config = dict(
    n_experts=256,
    d_shared_expert=64,
    balance_loss=0.000414,
    rope_fraction=1.0,
    parallel_block=False,
    lr_mult_qkv=0.7,
)
Below are experts of layer 9 (counted from 0) of a mixture-of-experts language model. Rows are named router (the router's row for the expert), gate (a neuron's input weights, with its number), up (a neuron's input weights, with its number) and show model dimensions 0-159. Each number is 50 + 10 x the weight over its row's rms, rounded and kept within 0 to 99.
Before each expert's rows: "comes after" lists some tokens at least twice as common just before its tokens as in all text; "gets" lists some tokens that make up at least twice as much of what it gets as of all text. This comes from a sample of Wikipedia text that the model never trained on. Tokens count by the router's weight.

# expert 68
comes after: "'", "s", "’", "z", " S", " Pa"
gets: "s", "'", "z", "d", "as", "a"
router:56 52 34 34 54 41 51 38 73 57 41 50 49 58 57 53 61 54 39 48 57 40 43 61 41 31 46 53 40 40 43 67 45 54 35 50 65 55 52 43 63 56 46 63 62 65 39 35 63 55 50 38 41 49 34 53 44 47 39 56 44 27 67 66 42 59 44 47 51 51 58 51 30 47 48 61 46 40 62 45 47 44 72 47 55 58 51 56 49 42 50 47 47 53 49 36 58 46 61 38 36 43 49 52 56 66 44 37 40 61 39 50 51 43 60 61 43 44 60 43 27 61 41 42 42 44 51 47 36 66 37 31 55 59 47 65 53 62 34 51 43 71 54 69 40 60 30 47 57 44 57 31 40 41 53 57 68 53 46 54
gate0:68 60 53 57 47 45 45 40 52 48 48 45 39 54 51 49 42 49 53 70 55 33 37 52 58 59 62 52 60 44 51 59 29 34 66 59 41 41 42 33 46 55 49 48 49 71 54 37 40 60 43 41 58 57 54 56 41 59 48 69 43 53 46 50 43 50 43 47 41 46 73 45 41 59 55 38 48 48 45 47 66 39 42 49 52 38 70 63 61 53 48 33 64 43 36 36 39 41 70 41 49 61 55 49 54 60 63 57 36 56 45 48 44 60 48 48 38 48 55 63 50 55 41 28 42 32 61 51 31 55 45 62 31 52 31 56 53 59 67 63 56 45 57 44 50 43 51 50 42 45 54 44 33 63 35 62 25 65 41 36
up0:69 48 44 40 47 66 56 70 57 48 63 60 49 55 49 41 60 50 49 39 70 50 60 44 58 57 58 55 43 47 55 56 62 63 40 44 43 42 60 49 55 53 50 44 55 42 40 58 77 41 43 57 64 70 49 37 61 55 42 63 66 59 44 40 45 47 48 57 63 39 33 46 47 47 37 39 47 47 40 48 46 39 42 50 55 72 43 47 57 55 75 58 41 62 61 76 54 50 40 59 70 44 54 37 46 45 46 41 60 65 51 38 45 43 53 48 58 67 46 63 55 39 50 60 58 56 42 44 75 57 53 57 64 41 60 39 45 44 45 50 69 47 38 37 53 45 63 44 53 67 45 55 72 62 54 48 65 43 55 60

# expert 218
comes after: " of", "'", " to", " with", " on", " and"
gets: " the", " his", " The", " their", "The", " its"
router:58 52 43 52 53 60 48 35 59 56 47 65 47 65 60 37 47 49 59 41 47 42 45 62 64 30 44 51 35 50 41 76 46 58 36 51 58 41 37 33 62 37 51 68 45 67 34 32 55 67 46 58 60 53 33 51 48 61 41 54 57 35 68 52 32 67 46 49 58 29 51 61 35 43 53 57 57 43 52 43 50 40 65 40 60 47 49 55 56 50 57 46 54 51 61 42 42 35 62 43 43 41 40 39 54 70 43 39 43 52 46 37 51 51 56 61 32 44 61 47 52 42 36 42 45 43 44 39 33 57 39 49 58 79 47 58 45 66 54 54 35 47 50 67 37 57 48 56 46 47 54 62 49 48 44 58 67 53 54 60
gate0:40 58 43 60 70 43 57 51 39 47 65 68 47 46 45 56 47 41 55 39 44 55 57 43 44 39 49 61 57 63 53 52 38 45 54 34 59 55 44 53 34 51 53 67 60 54 48 37 63 42 62 57 42 42 49 61 51 42 51 42 59 42 50 38 37 46 48 45 37 54 43 40 57 28 37 51 54 39 52 63 58 46 60 46 65 46 54 55 45 51 37 59 25 50 36 66 48 65 60 67 53 58 40 44 53 61 54 57 39 33 57 52 53 40 56 47 53 55 41 46 42 46 37 55 30 30 70 35 33 60 48 35 50 52 39 41 41 49 72 53 55 42 36 48 67 47 43 72 21 43 54 66 50 54 61 47 62 64 51 50
up0:46 48 54 51 50 56 46 58 36 54 53 68 48 40 33 55 58 46 57 43 40 53 45 44 53 27 61 57 35 40 42 46 52 61 50 60 59 32 43 54 55 51 50 50 76 47 46 56 64 57 51 44 35 33 43 66 51 44 62 43 48 44 53 38 65 41 53 30 69 29 37 72 45 50 47 41 63 39 50 36 32 45 52 34 53 55 53 57 47 47 60 44 61 52 53 54 64 49 42 57 46 39 45 51 35 48 52 59 53 44 41 56 67 63 49 71 65 56 32 52 49 44 58 47 46 49 43 41 33 54 44 36 73 36 61 45 42 37 49 40 34 32 53 55 58 56 50 66 40 56 51 57 63 43 54 57 75 41 40 56

# expert 251
comes after: " of", "'", " for", " in", " on", "."
gets: " the", " his", " The", "The", " their", " her"
router:71 58 45 50 53 65 52 38 45 59 53 58 47 71 50 54 51 56 56 48 49 28 38 50 64 39 47 49 37 55 55 75 40 58 45 51 67 44 34 47 66 40 49 48 45 70 55 19 43 64 38 58 46 42 28 40 37 69 32 64 43 30 65 57 42 61 42 74 44 36 66 52 42 49 52 56 41 32 57 42 48 50 59 42 52 46 48 48 47 50 46 49 59 48 62 40 42 43 62 44 39 42 55 44 58 58 37 47 25 62 45 41 43 61 43 56 38 45 65 51 58 51 41 44 56 48 60 48 38 55 46 56 53 70 40 50 45 57 51 49 37 53 69 61 46 59 60 39 50 40 46 61 44 50 41 51 51 47 60 52
gate0:61 49 49 51 51 57 60 47 38 53 50 49 51 47 47 46 53 51 49 43 41 53 48 26 44 36 38 58 74 61 63 66 47 33 52 43 51 49 39 55 59 47 53 50 42 57 58 32 49 55 62 52 27 49 42 39 57 49 38 49 56 46 43 59 42 43 43 74 49 45 43 53 38 44 31 52 45 61 64 55 60 49 47 51 43 55 56 57 52 47 49 51 47 67 67 36 35 63 47 55 71 54 51 60 41 45 52 48 22 49 56 66 43 57 59 58 28 50 33 58 43 54 46 57 49 59 52 41 48 55 56 59 50 37 37 31 78 66 45 53 36 37 56 46 55 44 67 51 53 45 25 42 61 53 59 60 32 27 57 50
up0:44 49 55 53 50 56 55 71 52 64 56 55 59 43 35 40 49 43 23 48 60 57 62 49 49 63 44 40 70 46 56 67 67 51 61 47 46 50 47 50 44 51 48 57 39 48 60 50 40 38 57 45 45 48 47 41 46 55 49 37 67 67 67 61 53 48 50 53 63 64 55 35 27 38 47 50 48 68 62 44 42 33 56 49 52 62 52 39 63 50 54 74 58 55 59 31 49 51 54 61 60 43 67 41 36 41 50 43 45 79 65 57 61 56 58 75 60 39 50 43 42 45 52 42 58 67 45 46 57 57 54 53 59 35 43 47 39 42 49 57 41 58 50 46 56 71 62 47 59 38 28 35 54 52 47 54 42 54 63 48